From a checkpoint of a small mixture-of-experts model trained on Wikipedia: 4 empty slots to pick, 247M tokens.
Below are experts of layer 4 (counted from 0) of a mixture-of-experts language model. Rows are named router (the router's row for the expert), gate (a neuron's input weights, with its number), up (a neuron's input weights, with its number), down (a neuron's output weights, with its number) and show model dimensions 0-159. Each number is 500 + 25 x the weight over its row's rms, rounded and kept within 0 to 999. Numbers have three digits each.
After each expert's rows: "gets" lists some tokens that make up at least twice as much of what it gets as of all text. This comes from a sample of Wikipedia text that the model never trained on. Tokens count by the router's weight.

# expert 16
router:501525555482504487543512469508513540534458498488505476501516460510493523489449462480481512504533532533474494497506515482547474461505501548509518499487500509481481470480514507484470527536534455490512502528514491480518477475501481456507495483502463557488502481495512501471519519485502467482463483525474495467512532495481528507493549499521524500526519462476506515555539548519506557481509532473466447497494499519490471501501512512531501487491486486514516513505465484525544557545540492
gate0:527478479490542537508525500497521489488516499499515540502436507508543531494470462463493520502529474501507493506524466487537513519489483469514506505438547507483483460497521472513467497520451518536510479485501497478482449452518498522483541478432486494501501495507457482510495485502497479511489500487507520511502509496488487522501561534506528517492513524562494540486509493513498506468496530477478498534477524526501436536541529477527466520499515524467528549497477512482505511544496534
up0:505505507552530532525504527540478492471479470491486553480486481502504511506464451500512536507512500502486504522518494509505495468489483501490475488499526480503480463462494504482462528528457492507525487505494481491498463509520520482476518472478446523483482445523471499493493455543468476489475463478493550492491497547484516506449511498522483536479505480545523553517504532545522529469504542493539497504481463500501455507504502475516521460500523508464541527464461535529511528499493541
down0:544529516555512507466525455565472501541509478496490459495527482512508527560471479515551484499477498500483450496483513466492485528469477492462488473485503513484496489491496504463503489494529492487485491493437525479497485491484515469502497472523497467499496487481554502494493477517520520480487504499468491517530517552528509510480492460478425496446495485478478508489499514513513498537496487536515513508514463499521526450508498522512497502474482472472423499542504514483477505475473470
gate1:475497487484521503513491439496496500514490524506529504494486502477526495484471498483515526463538526468528506526496521441483510508472513478531523491474504515486482445530457490496486455520469519526506499458498478517506539496535504476490476529458479488502507584497492471509498507490446483510533517534554569516513481472536491465527482520543543526471510474520491473480506517472448517485514492499499470520490509487474474484537512493494478502421506498515497499494511490511489494520481533
up1:499510539484527502526493444476503487493489567544549518527490492511469483471526482508474473502527536474519509525488514474534525475472556476498494503496523471477495518507501496501511517519510432541512438498490519544516533499491517503467492534498492504497536531454500485498525532496483487469514500523537557519463485489515481494505503479559519495522507509544526512505512476523491497500491503488489481494507492498496440513507471521519487492445556501498491499499505486544477529438465500
down1:453490457499513507506496507505513458518504498537508460551491530483497505480516509506506497522496484523502476480514479509530530489469465480514533460472500458493490520464459566493498498506508497487511483458501449474437550523449485532482506486452514490519526489531505527536544482491505492525494486503456504508491538483522509471560476502476494465500515516525536539452537504491487481496521454494510519527556500477469478504509477504498507483506540490509536527532521517468507512512520474
gate2:443530520511491465524505463515531488570512496493500449535488449529511545495480476482488448458570516492503497438486513477549537523475511498529519528480489510503511498501481517503452508512517484498511528486505502527504519536489505488480457529500508487516493493471529502501496508512445494526539473506530499503522541480525488455494475461521502487454475490484487496493526552505491521459480526489520474476491527485480516457524503519489502511466519493499497511511507515487459504527445505
up2:457492509531482442523527509505511522524514509522542501536456488515542494461531492489532477465543496497503522490453444497503523510517512529481468510513494517470467479500463521488490533512503442509505530502507474547511558441500475509481458559507501490513500475463490456511493448491465484450482470504506531502497530480513507485504500496524491481500490495561519500522496559546516485477474501508464476541503516505499494512528502503482492496442505489490485527513513495507483507521493507
down2:505500460514511504514500511518488522470517501513549499524520532511498523485506554473530494525472524494533512531507484576493543509507467499502503450478496533490510558489513503471521491512497469489507499526531472510525520506536485487486551458526483473480509468468501500530524493529476486474447540485546490481477502483501454488492473498502529511539500549530553507537462500466495460546524497513474476525511496486517529464496492524466532480511529505475505539531533486475495488511519476
gets: "-", " |", "|", "=", " -", " to"

# expert 6
router:552512474534501490498523536465469495529516509440512488489512516461489513533476497538492503545497529527456464488468522472531459501529441501495490476500470496511453507472504547512481489526481488498503523493503483492502491512479492511456450505481480470492504468524449503519510475537500516478504492483497486509527470479515535528464492481546506475501508474500503495477495493501484528499546528542489529553470485499463541504541501529462524514515511529483543490477503541467540533527528508
gate0:493500481519478508453520519520514494510454486485536461479447508466553511507464501453502531460456522484495504493492467527496510427483477483489495527510451499480484476509504505514489511491454507449481480529498549484476533521500484517507490509501497516464534489500532476478532476457493505497485488495484481525498495477480516507464476461510518481486478473521542470439501512495532480483510536521503456498453523492536496557486486478459506479465510482515470519498540529525517510467487492
up0:509501504514432497477478451521524502531482512504526497489515518503527510515495492490476475484515477495522489458466494473516513482495481536485542514481475479476521495521496466491458469500472496482502503490479569493531487504486489465503483535519476446492496545481536475546462482469468502531528479509499491541489483510489491532520502460549537514493498492477518479521437481513526497492561521478522451527455488500467498536540487510478495529491504458483493499520554513509541484529492515
down0:534503538524535507508511497494460471498491488510471520502498531497534470478454508539501496499503479549522507525500478479486474517518486487510540480530462503491467510469460516471470493517496515482505539471498515527481494508471511486512493463480509514503552415516515481477440487525516500451506491515480497492536493523518518469433506515512448480469546499486474499470520509536488501520521492531520519497475483451501489449483508520509538488508467475444542515505480516476499478499483462
gate1:502472504488483461523501471472503488495477491476469499511506492478525500494501451507447506486506500467482487471460489492485486511454519534454464507492527487527501469505502536534493529516527492486464497466437486538512514473529500514506479498534510485501471501467528466498458425449498495501508476533476504519503518487550486486548499499474493506481516557524456527549530503517502508483471513499499501538434505475475517482495544520457474506492471472469516457489490502508480526510488478
up1:490498530478494463529509522511476509462437522474495478534519516542508508501501494512465479491506443469483504512496487529471504498457483495480448497486523475475494473515520524498473552537528521513488492512449502492553505510494488521504512485546530479534431487493478511502466504496521498500492506496464510505507519478557481485513488498505516523468483533497453543531511514551474550499481516498540503510458480528484494452514535526469473471525474465480537499509471475490492520468475489
down1:487550533532541491523535555523469512481484474493514499487469534580523475482521499531509469509486506487495493493520517473490473503500501475547511469486488495520492457512512506495492515480487507413532475547490471420517486498527516521506540503540505512509484469521505529557502511547482497514485505481525504463512495495540484494483492491501488532470540483527494481477507509493453526518476517475481528492498491501499499479485515537507484477501513493518448555501508472506476528497487523
gate2:530532513492493516501466497519469484507485481487535519521547481531527506489490491509553476474502503474535512491488466473452542505527525520431446507512516501501494511522524488523489512475493491505497529489475480487489491476520459496505493462505454485486465516481512473538479525506493487512538498517512519470538469485497522508506487494559460520496480481527540548493465460553514477439560478482496518491462491507479506461508492511469515514506480493500531448531499468516485489473459524
up2:494491490513499516474495505476490508508568489519539527513487472524476497478506497508497478470456472502473464505498532533441529495548497475457507510476494496500493531491489490516513495494508454479526486479504477492491522482549467471553508498495491514494481506505489515515492501503488520497509468549523489547481485546505469505545537522532441489490532492439558477491471508519485479517558463480482516528462523472515427484525520481510507510482494496498494508478502443531499471480488505
down2:448465483494509500478506501532526521518486472505509547470514519515505463488521457570470523526512477512570490502503470496503485479541485466505520481503513519511514506543483519485499452491496495489538524525511482513492508512489452526529500508503526515494529472532510552509506491511498501481473489539537515489520476528481495491523527523484549510458541535485511486541495529544499457507510523477462492500504529523523472495504478493527486510474475512515475524531519558515490428515462474
gets: " |", ";", ":", " /", ")", ");"

# expert 5
router:510501492520499505504441496498515511533531495465476491502519511507501509496499481516452493454530483504506496497504508542473490455504527506495475533479471494546531501523479497542492524503474450534418540487470521514496477465479510483436519493496520496491491499455499480488503493505481483502483530506468479463513546492501510525556466514512549533500474519531524498503489498488467490482528526504487511529501505414498486475498515430516529477481511502505518516490543504461540490505481506
gate0:496515480490468548496481444496497521503510508519509488487494507475522507557529504486537559515511454482481469507489488504490531461508453502546544493491485515521518486495480466540541496506467433506464473490504464489509485492555522514507500494502533519488516468495494478472487498483540512517503510528522515497444536515521509474473484523447533516541522537529506492457488516479468508511521468500538447483466505499502492505522547506475538483485505530495528520505471520495523490544470507
up0:546496494460531500487492452495519484456478479501518516509458469493502514522483505521548543533507522506510497503503530477534517495504521502525501504495552492505509512484510495522537523490474442485460481480530480449489444448526476518493497507462493538486532492515488529503521504486514496508505489515503526515493535505528499421504547505485492502520521543527459513515493532536522498504495492521475480475476471463532536528488523510487514537473552518512468498533456523548483476510487525
down0:502515500491503503519482466537474479503506494481477498467522511491477484461469513463501493487509498469505482476503474570504501481523490550517550515488446466467517514457519518464492525475508484506489483484497509525492534538458544528478521506526513539496474472481489499474470520476506494489516545479494506489449532533488496508455456514530494509512526493520489529508494479544493471561506550554502478481480519537518494475509489528500515474487456524534479512496466484480524500496500428
gate1:532474503468527478497533531500484475502510466535492516467491460500517467486520481492459496466525534489515475529512522481507506441468508545505491532523503498528524522483521481532487542481507507499483503476524500501463523469505511486476447510456482496472543518444445528506492527458517494521508471486513513500463553479512511503503488465533521491512471473507550525497488505519512521485454484512452556511510524451508517476511536519487494526455453492517475486505528510493512473540512499
up1:571488503481528486524490557510465513500468434487506518514506509517541486504537498507450502481475492527506486484488508496530511498459461514518524467510521491545465499452502529481479488502482498476546485489477508506457485483512487516513477498550510535511523489500447524512515553486549484495517480503485484492468495469513495474477516452540528445532483465467453492449520530542471519488476487501481486497512488507524508497505500521477531508495519520520500485517534543500508542502491528
down1:500485493495567511503506522532480550524498468475465503503484475487538480493514489514450512495485496505482519494483515507543519514515506463488484478457505503504505489504502516479482510541503507539471499554492513524437483507494507505513439502550533478506479507475500508496505539510487497502482566459518500455510530484498486540511528491505422547541505524449526460486494523474479544456488527498467482528465531468520484477496473517492508491486512485518473491514498544511498535484495505
gate2:488476500467498483517496504481508481477521443508493497526479463508502433516495484463503530496546477511504457501535463480488498494472503539523479451469538462477483479471505489480523531511551499504513454504456499513502514520479518526481485524531539539451486513454477500498499497505438481483538501511511527528508471515532467496505513492489504501485534529508446507496514473487502488506509497470488466499491478508504499492487534486517480480454495474503498545461489426514557508552500504
up2:497518539466526502557485466490494503492473447462512505498445477490488500480527484482482497483519526521479488530551499493485510514476488568537510477500553467541498487480467491449492528468485475495461473493514507482500487476529507507519484510498505527486497507480453510498536511539504497451508492506510548499498505544507471457476487491477518512492544520525503513502544532527509504457505517458463449507465529516511484503557517493541516495445459519487489491506485469493493493521493505
down2:483494537491460476522488525547477513573499521495508503486551480580503506493485483500486532516452483495486505521468494524519496499460502520479460537497452456511537461496530546492510479494456533499514488514523525503476490511463475484467509492506508494506511500504462486508471536493505444523480477525489517504539482524531501465502470484488546531501464510542468470514492523507462503532510463514500500501517442518500494475512479508490455465492522538533516513510499499471519487486476521
gets: "\n", " \"", " co", " well", " w", " D"

# expert 9
router:479495486470538526509495515502503473432507523468480520491513478527484483478522457463466502476511478502480534495504464489499536488493513506485499460513489508514484466523486482500505495499506506466496456498487527506525476481509457507474508508506453517499479520495479459477458498447471452477498504468486540493501488475545439487503511468509576476498509553534495513482501545536478534496537484476465484548485525500520463497520515508466490553468507490528509481511456492513520470492464498
gate0:497488475481478495523515562518529507465538468450482437519495490469506493529517491528490504520515500510497503494499488487467514477479496515537469497540523534508470454489512467503510479475530490495521460534520506469526525508506494477462488534438509519480485513493449516490502411514513492530520500469514502512485540519518528503475475493487540516507540466517547486532555511522537529492482497452507475481493502521507499500504492526478492487539531503467496473476531452494506474515508484
up0:495483492530515513482487502502562499488508488511494470468455475489490517535511483523481443502513501538512501476514510504509505449511469515519507479495477469500467525493468478502511500479508516497516423479544536483558502512483515489468487510491526504500526505499475514522518466528473489534527526483543519488481521469485501517504542510482545490500514492476523502495475531499556465480520461490478468513476502484473481515526514530536527540504573508491507531461539456517559468504474499
down0:513543500494485520474496517480472451571474480465519534504510489536477500476507476515492466530462518508515459514485494508492513510487474491426506507484487505494527528530485532449490521505476466506535522471532471519518491472494471503483464507485471499481512483509547513528491489504476517465507511540506470492520473499472497494459476533490481469467483507501442498503517507505461475516529558510502543491485483493535496515481528491577490521496495494500522520512430497500452480482495495
gate1:493505467540518493495511547492422546508480515513502511490518533506469502507494513517456495511535513512476521524482523498484501469462476467460498481485530523548465486500489509506496463499491464525453462529497456500495527497487538495489490518492528527546482479481488488476504488522493479486494507483488485476541511487473479498498524491457492522526452467498484527492536502503451516459502443503534504494508536488558456506518490498484498517494541448512521496454515483502489447494494557
up1:527490509522520506534489518470477484479497496503478492503496514520502521512483488501446493505514500541522499564503507504527508458463482478456455449489503491484477464502543464498475484497496487517473480506505501544549477516506565509480516494512482485515481442467487463494509510527497511506498494477470521514523469470471495510482508538477525528480496519500498528458489467515432538483513489471563499498481461538543505475516507534536476509525518492490506439524504518457496493530523535
down1:438499526484441503525488496482514474480535483515499477510487517489445532480466474496509505509548490502474513468530480525509489470514566490484519502489518498494521477517523466512556517497472536524487471493483509531538460458479534532474494463469535522528464550484536502477479487515501486536499473499482468517486449507513535480495521551464471545479501510490528470512487483483528520525462486462477536503493476504480498479478543479521475534502491517495472492513505491517532511523505508
gate2:476445513498463522440521461523530490486517447507474497494514497500510491534508455451485516494502473476458491554521479496458502492520527533491527515517483547513495504457498523488503513459529509476477488516475472501536493554501498513487520484523530503470532503468468527519481487485528502496502542496521474543497479525476521449490506491465531519524508539483461480524537523482485493462483502477454497473467517516537511502483465525534468485492513527506488499439509514488490483498545507
up2:485470552516485512504471544521463498492489521503484484536516493505479494521503486508498512526501489459476481507530498492489520509458492498511518515450517482533510487573517504550549500534508481514490547465487462545474502477514509498499477501506534443541533473501482469481492448513524478512506508525530503486499480475521479517508545491523535522525495492487460544481539561510500517499496522488523447514529494480489544498499497533476480551495520512487525489475464492512467533513551515
down2:526521517474470503507468472473488460561490510541502488501513465515517530532517525543485487490491504503480496482542473501477538482494554507540506455464507449534515514549506432464522561530500492467513478493497532547469471455491497507482470490472479509475464492505513502470489514502519473516531532513487477497456488507475485525476488518474536496508479533539515485516468524487510520540518458482471493495497493530489488502522505475492510459475530520497508490524465474520501522513499466
gets: ".", ",", "–", " |", ":", "°"

# expert 2
router:492491488548544509501494521506503501525480469498480514507468527481478503519466483488510537467487489493478493545486504512473490460468472474461502530500480551541490498512465525525490464507490494485470472524532435472503522468554497484530522520474473507468525471506502469482542463491494500442475510496491487490496539525496556522489509517476497515489484466519477522522544558498481498465530530457541477501503508500479497546526534466507501508489501476496522496475494512498523456534546528
gate0:521527489491500481508469497491505526538449505488488461503503502526531549517516471487503522457546507535488502491492514470485489474431480482478449534510507502537512486486475510540514459507496504474466456495512488468541507441506533432466498503502481498482537493475482496491530496507472509478511524491496471499522541516509477485502463496491503488483475497494556474499519486515481498496496514499504499487442502484542509513555516493477495556452491512524506530532531549492518476516547472
up0:459478440489506516506484488490472513479486516485498514494475538516490517505505467492457491501506536499478507504480490468501548491484482502443519538498496520516524546514518486507492480521501538454477470487466497466494468444567481439491489446511503483478472466514498515505507422527460489485468522518509509511499523461495502483499525467525535525471488529539555464501522521482505492498516496482486483476490496487521521462547519498493505517511496524507502552514537484506525512529516474
down0:514535511510459515516469491500507517460539522462477494502485555470467459488488561478474531501492535521464484542506507517503472530495451479509506484455539497510481506512498526489514484496502535514497517467519484491502517483482495550480562451517501485500513516532520517510493508509488509472513507480477502544477473529473532497471490501521499490442515507516502492481490482493449469565546504526470489498523440546495504466501502503542505505522530526480487488520510549475505472502500461
gate1:536507536488488463472462517493468484546449483544491471492505495491482497520512480535521470502529516485513513464510507489527508444469499488517510493483525499513511521510519548518569483502485541491533489457528470508515467470496476490490515522513469450523517537493524467524530491517482470488519526520508485539549473523469501469516467452535489487495530529471500469528458479484512509478525529485532484490466530494489497481525507526469472549476495501497487551446498503511492497485507475
up1:493457517487476477479465510524460496556465451504481490500521499482493520499528489458514492487513458523448522464497539490526530477483470528470521526505500506471543486499538492487519447490513531521507510451486479504499449519500526475496518501522484456518532499483496488480532538494472464489475526533458450467488437506506511502510541448472472523463513509487506514500521516516472508474502503440496476488524516461504501516530480514529446533469496508501506487478488472500498494490497520
down1:462519434508455467463475507511503478511485511518522482498470497505521498530490489529493501477506518473524523540444479508510501470503475488506468508475521498507513546493527519476514504485520521480493524519551491441502473492504535524476527515527441513478501477496530513506498516471502494491508529529510504516504504556470522493506506496470497495506530541572476503522470477479492459532521460480507429485508433540497543489522486533527521501463497501531527505486505512499489460474497485
gate2:493476501525543507511477470474527498484510506545483548530470466477476465491470486494536507492500496502518528525505502477506526474479550502494501538523583517534515514488472526501515513504472458501465482526491501504531500504497474475492538525482457528475488515496519460488512518493521486524491506509563524485508516471487505511515542496440519532523524509546479521482504543548500513482484522468451522501489551497516469528471524482529503505449476488508545481483464488525486479508522524
up2:476494526537538500519519485507531538480457499507493504472500508506491511451463505489512534510493519515479530526481530483534525491469478503472520545500531512521489528500451497474465512542481474523487507547516495486507523517480521522494515508487471535477519504498473469499538557525559475483472501478483512473522531475482529520481517529520507516508558472485500569519507541517526539506493494489460478497457524532494501482485506494527503505451473460474513512499426471524529507503514493
down2:518486501491513477486511502496459549502508462479499498548493453497473485559476496478471501500480490450473443494472487520485487515467460492492500446489511527525526530483479537493501486460504510495490519494438526488497516507471491539473514523508542496458538505534515506504488499514468507462504530463473499521447472540519554525484479480545481494461475507505487480468514485510466489522497529524507501475510465474505497474482532472483461456525499487489449515501474543504470476503484489
gets: ":", "-", " of", " and", ".", " –"

# expert 21
router:482470514508538456478482479467497504526499476537502491521527514481524504521499473475472486507480461522520482517505495466459512515509477531486508495539510491510470506488467541517492553498487539463486477516469486486514498523507505524479482488512494524533472501461492482498484496468482479462485515530472489541495477507454515466495533483489501531511500514470457521550508543513527504423510529496520503516439490459507490510484467460509537521484550503513550510452547529523490460532515489
gate0:535529478512450478502537566507491511512487544480509517586461511498489504498497471497499527525526508493481499528494473501459506476467521453486478534468533507487490459509468533510457528530524500520468563503498494503506500477524521492516491484473485502515485460494538480510512516522525531492475491473475504481517485466500516457503466473481484472476514494514487504487536497506453549483478524510515503505510492515518498466473503489535462496517477463468500465490502512411491500506487530
up0:489525489510474486495519516513499526501520463498536513543487494495481493494501491471480481482517475532472493478507471501562506421483472490485503496491463493508459439516476531458516522520548471462488481530499466491517494516529511524489518500508493519504548465506509504480498501499495489515541492466523516493492521456502499499496515522513521483520497439482514546488518501487512538453504484508479512515472486499530544470462506441526504480488491534495493418448474518444504484477510501
down0:502500535528501446479497465508488465519480470511503500510488470558495482467466501464548521536449498545500481527458509516487519558504531510493561498520523487524504493486534482480503505495557473461478491459469486518518493485483522478477497512498474485496484471507495561549517508521507491507475527487517472483468487486513508498484477507534511511486543557487529557512481503470505510436516466475451488517498482515477488491510503446490489537485479504490472465509508515497489518506514500
gate1:487490522499520487451480478491464487450491509477463483523481504485463527521465493541490494482514489453475492515523469497466498493520473472477506499477569509499539516536535482502539535532524514489529482493501489507489519504565479504493517503488504508472471542478527486470494553502454491506432473485508490481516439502502511489469503519512520496519531498451502532493534493521498503488522481514477472484442506509520504508511463484481439458501479480460480506484539474479495526477478516
up1:485457503459511510505508460498528464505510493507558482547476482490522498487428512499514482524497495490489471484497528494508501523522493533527539528500503467481479503493515520505538518519533499487522481496534470496505529479490472496499494514521495499460554524487529540502490507494498484528481496464552481521474467504495557423510508478453492521550525495510504498530505541493520520503486516460485492490443487486481470536492505511472466480495499522461491459453524510494510552529453501
down1:495513510479519525472484497474478478476500513462517512483504495519486545465472504541496483491447499468503502500500545479483517494464486494524501513511504471471535527538502484464520545513478468531470486460526556506513493488426502523479483511504473494476524521430519490475504525482544512472480486471498475532515501473466463515489461479488529523520507511514480546497486505497491479503492479519532527528513504527460526480563525474504461525540512497496434500515519465463517491489490518
gate2:516540451528489481521527502496539491500505536487535488499461492500538492513497480475546510520535495556490448475484476502526507525472536503475495469484532456504495535487470550522501534496462519515482539508537481506499491494530508480489462493501502433525487468466512506540500445482488516470471522495509507502460528508532460479487523511483458464533498509488467538473483509503488497492498538550490543520482501482520486498495524493461499516504549510487509539502474494484484495563503495
up2:493477488513485484504492473475508508476551507474510504523519480472464492493467507484528514500491484523489453520479493442537499496472511483498540502482511477551483506501485516505501549538491504479496535478527445475491457474545471486512493527503471492514517517530481545497466470510472483523473487497538479542477502445487509512507538529525494474514498523507464528477556533513502505494522539527483443556480499461505489489499514469492497528476504516466504551502506518534514564488534511
down2:532480500524516450505498509549483541509506476486474518507499524494507502488526527487512524533501569543462491504446514491539506509474480507488469506494496511505462501467511476473494528528527506476466512492479490498524529479486571523476478506539475479542454520551486497523491480527470486507485506543496507471525441512510525484489475533498455487543480541487490493496528478510447528467487469515469499451451509502540480493478528503502491535514491499489505502476473494477478497489458511
gets: " ", " (", "–", " e", "%", " —"

# expert 7
router:488517495481506454482473522504523540526479476495498447495509478473518487542465487480470493468540500510420494502477558512498507512473511487489486550516490528542494466481469564519495467479482518471500504533475526518538531447511454468520491511499535494512479494462481490476470495507517489507540479479507495482487526488466500506561543477552486543530454475498479478520508533493516503461515513508508506524460503491499488506493527509495524519519490520534467493488488477478483470512502518
gate0:470504468480461482509513498460523498490439528482506509517491512499520488489503475516474516462551458541487499488467503517527506496502458514491462489548446517494534496502456484486464448538496513508535450498480533515515507543473504465488527556542477477477520528515497514523476507505498452496483501493497491484434467469519526500503502495496528520494493491524493495517516473489513494498536464470520476538491463515491521514564509483451536510492509450494507478485511473508532506517513472
up0:532482505517498536467487497466464518465510496482530503478526493476497516492510471542526515511540509506511464471490502458524509478499468549464479496515489502506547540514474472502469492483451475493502452474514489515513507498482457516472505495495429467523529479480503458492512485509472472521457514522489472523490460533500508535478551493508516491483539522476477532541511539509467500453507504453499518521481487487532510525502476506499490575496501479471487473507461520504513469542476501
down0:495479484423516523475538511461481499487463511525490507501504475443478520439488452482500526506513491483501518506510538524505512474469477496461536515550514508509527517512498510472507536451486462494503536498467511494525539499513516508517523508530463461524513494484442468526521534483532498492490528478539515498487459512494531500511487487515506511486511592481476485496500463504529488537453498502493466513482496502503497511484496482478461496451499515523507511507473474524477492466540517
gate1:490507493472519510497498495459534486457486436494499497521551499522507485464524511478514535489525475474491521496509532498495490491508465491464506523504492514503466523498508436525494499501506483455516469496446461522519487464483515484471560491548493544533501497535486465515500518480507538489553490463491543497518484460520511478526517487516510450473486520523503464452504518522472529494498526471510526497450512476516466544482472503467518520501528496534527464510490527486500481468459492
up1:472512484518554480503533501484506537499524507474530513437487494480490508511520470513491515477524472484518480518434532470513461494531519505493446467498502445539519518468501497519482498494479477479527499500517486505503546483522508474500502492424483473496484518516512516536503531486523516516495499479537537519533494489494555482516487528492537515480537507503536506526437527554509486459500524460489533473494512448503492472510486481495489509493517487465532530518465522506506452500515522
down1:483513484480544518518535486489507481485475464491506459491503527521458490475484457491492519487518508472513497525492484531467462479528506499497439501502498494473522509460488457511530540473552473529505495526462406525515535500489462536467526519488503461516520460491473517556546522514543488501523462488500552522521510490506495476510475515494508482452501469526517452486474471503512499483494508505516535515515526490487486520498498505495533519505509493506466453480504540483466489479481501
gate2:517478525497483510520492509490527506465465465494528496515500452486509471499501457479515471478451503492500517529505485536553490515518489504458472489494492507506506479511524502481552517516486479533502504486556479495535495498517477547503483515497493528473494467542498461488543509513504526496487525533520507521539522542463519481512485497460529496550504459488457499495531549494504487476469504520479482492526519500545575479497507494501453436473508525443504496492512488538473475479531504
up2:477491495536557500499521520476486493527528546507508515499480480493497538492495459524460505501509484497514479463469543469491488499528514524532546471488544522518482534473504503479485499486509511466509510488486503468458520503490493463444509545487479552501540526478477507544488513490495497515470496503556530493492488479537510455493518496501521506514517494487545431483461518540559516500496514485486505478505478485522525488566485490492531508461536494502501541498494485522534505510549531
down2:534530487509453493552520472532484497517473509499531495479496507456521517514515498462500539519519550508478490450466515502496524478491488507490468505468516529500541525483503512493525474509514519499520506492490488473483481500463499462482460516495509514484469512520463454522448518507499539497508538477513484543513499466475535480474439470496546501491522529479555508504533476487485468505512507499507541498482485510501563546517502491476478463463503524568464481512483479471528472478497501
gets: "|", "s", " at", " of", "1", " he"

# expert 4
router:489462472517460499447480512498529487539513494529533508546506551491494539478469488443503502481494485475476481510484557488519532499518488491487537514516490482520512504540501521532527461541516492528516497483465478522469496522513501528517517538525528517485562502497498503501488500486511488563516497547543488496476498494499536474511559533533536502489534481494518523479468497516524490503554490488515483499492495459503530554472489493512506525508509512535548485439476503483518490521511513
gate0:522516544536471511475472523487499541544454508486557494481532533537437474519549506512488500491475487552480476521515513521496528440472455481470474490501493516520454508480504488517533476508462530506533430502508527460529507485495483491516504529481487502493475496497505506530533468530488504494501526530469485515492497521456504512501458502502483476505457467475469491534439500514483494477504478487509489510485518499552514522512453487470510503467522525474470508514523476510487497498518491
up0:499525516498480507504510488508510561504559495461507475517488504494517496522506468475426512521534489562526497504491508532543508530461526462504493492503493549548461457475459549478499497520521492507481461526511450473505539481492503501502480523460510521486556493476513485496529522492521463493503530481539480513482520519505511497481489503457477502537475457488474492493530506464448478470470498492494477568506511508538480514522507508466503497505491532471482497475487504503514494534500500
down0:522533533476533518478541534494476478443508506439494505497486489510553498514512496488510489494503503512505491527501500519472502514460521541524484453472502471526510516542473489460486499502490458509535472462546542458486491503507523536466495533493495498510517515498510504462475486494506508502511481503514566467482514530503525530450476508462498516467522470517453466520499497497488526548507441525505513471499506545473460494516493488495518489471476538510481481465439503468489480514509522
gate1:462475498542490509438529454505517496482500468509540542507500508473482488505489472482495498498507470457533480507488546498533532441513524481509488505513525495534530486518484534518499506524521470487473472494511496506485502479519461492534531556469480506492529540525497493483469469483499484488512468493556468500477499493477519492492525512503503474477519508516501477477490507511509509477513569438489526522449489464534510506475471482527482470498488499527508499416487517503471454497523518
up1:469476483511501472516479460529493507495483494517541540517468531488491506487500476502481507459489494482492487517474515499496508515507471500515508497511536479511501484493515489487546475503515468510487470497530463480479514521514507494473506574474533538447538502493484504505524480514554470517519498534522496529501501499444506450500500472533501471506542479544475499500470532538513466495493539454519511495458479474486504513489493508557477531524426507526510470437546518493506538525488510
down1:499501528477476525504491521502528509539473476480502499538502511475517538526490502492496502471507480475513516524508507531514508514493495499496458551501522499438491487467513482544446524488485469507509480531484520460551509529457483482498494465493532516459504526456491549548465511552504475493541493487470562485496513502466520498490460495502512483492501510530526481508506500497461527465461503508505499481516493502475476475485526524461476490540523485519458447545538511473554514524488522
gate2:514464507478469472476499501505501519505478470475539472500470507488518473514458446487517529490551523479475499467451503480541511501491471493514521524475526461485491486511501563508475505538494460505519469473483485463498464518530499495526494567510503528520550523528501483517506490522508475527508473487563450525497460487520511467522526485515495456492537507480492542522518497501531496495505539507503506504465487491497535503508500513486498552482525537507505445437482470494483480519504515
up2:484476474437481463478540456508532509495491472491504451521469502526458504511508475479479535532519514451491492504483509500539492515467464499509509491480517461485484450483530490503500511526523500516523474482467501474474495503506525511495539536480504536464544495500532503506516518515503504540481458474581499541473456492516495451506511492515502454469549520505502560506520491498518486507513536525533493480467499487506519521487468517499467494502513536535518452472508499480520519524497525
down2:472510519501477545499479510546507519492490463494520480526512478524497501504522530471497468469496493489469513544495508536486492536485514530476482494465496474526522500504509459541496520507470471518558479539530534459543503496496498485496492475512546493455504507501532574503516527520487502513503481526503486492451526497474488529477491525479524463461506535522533494471490501490487521493468500493484479474526472538479489474488514467495510489556497508543453453550531493495552506533483540
gets: " ", " (", " \"", ",", "/", "("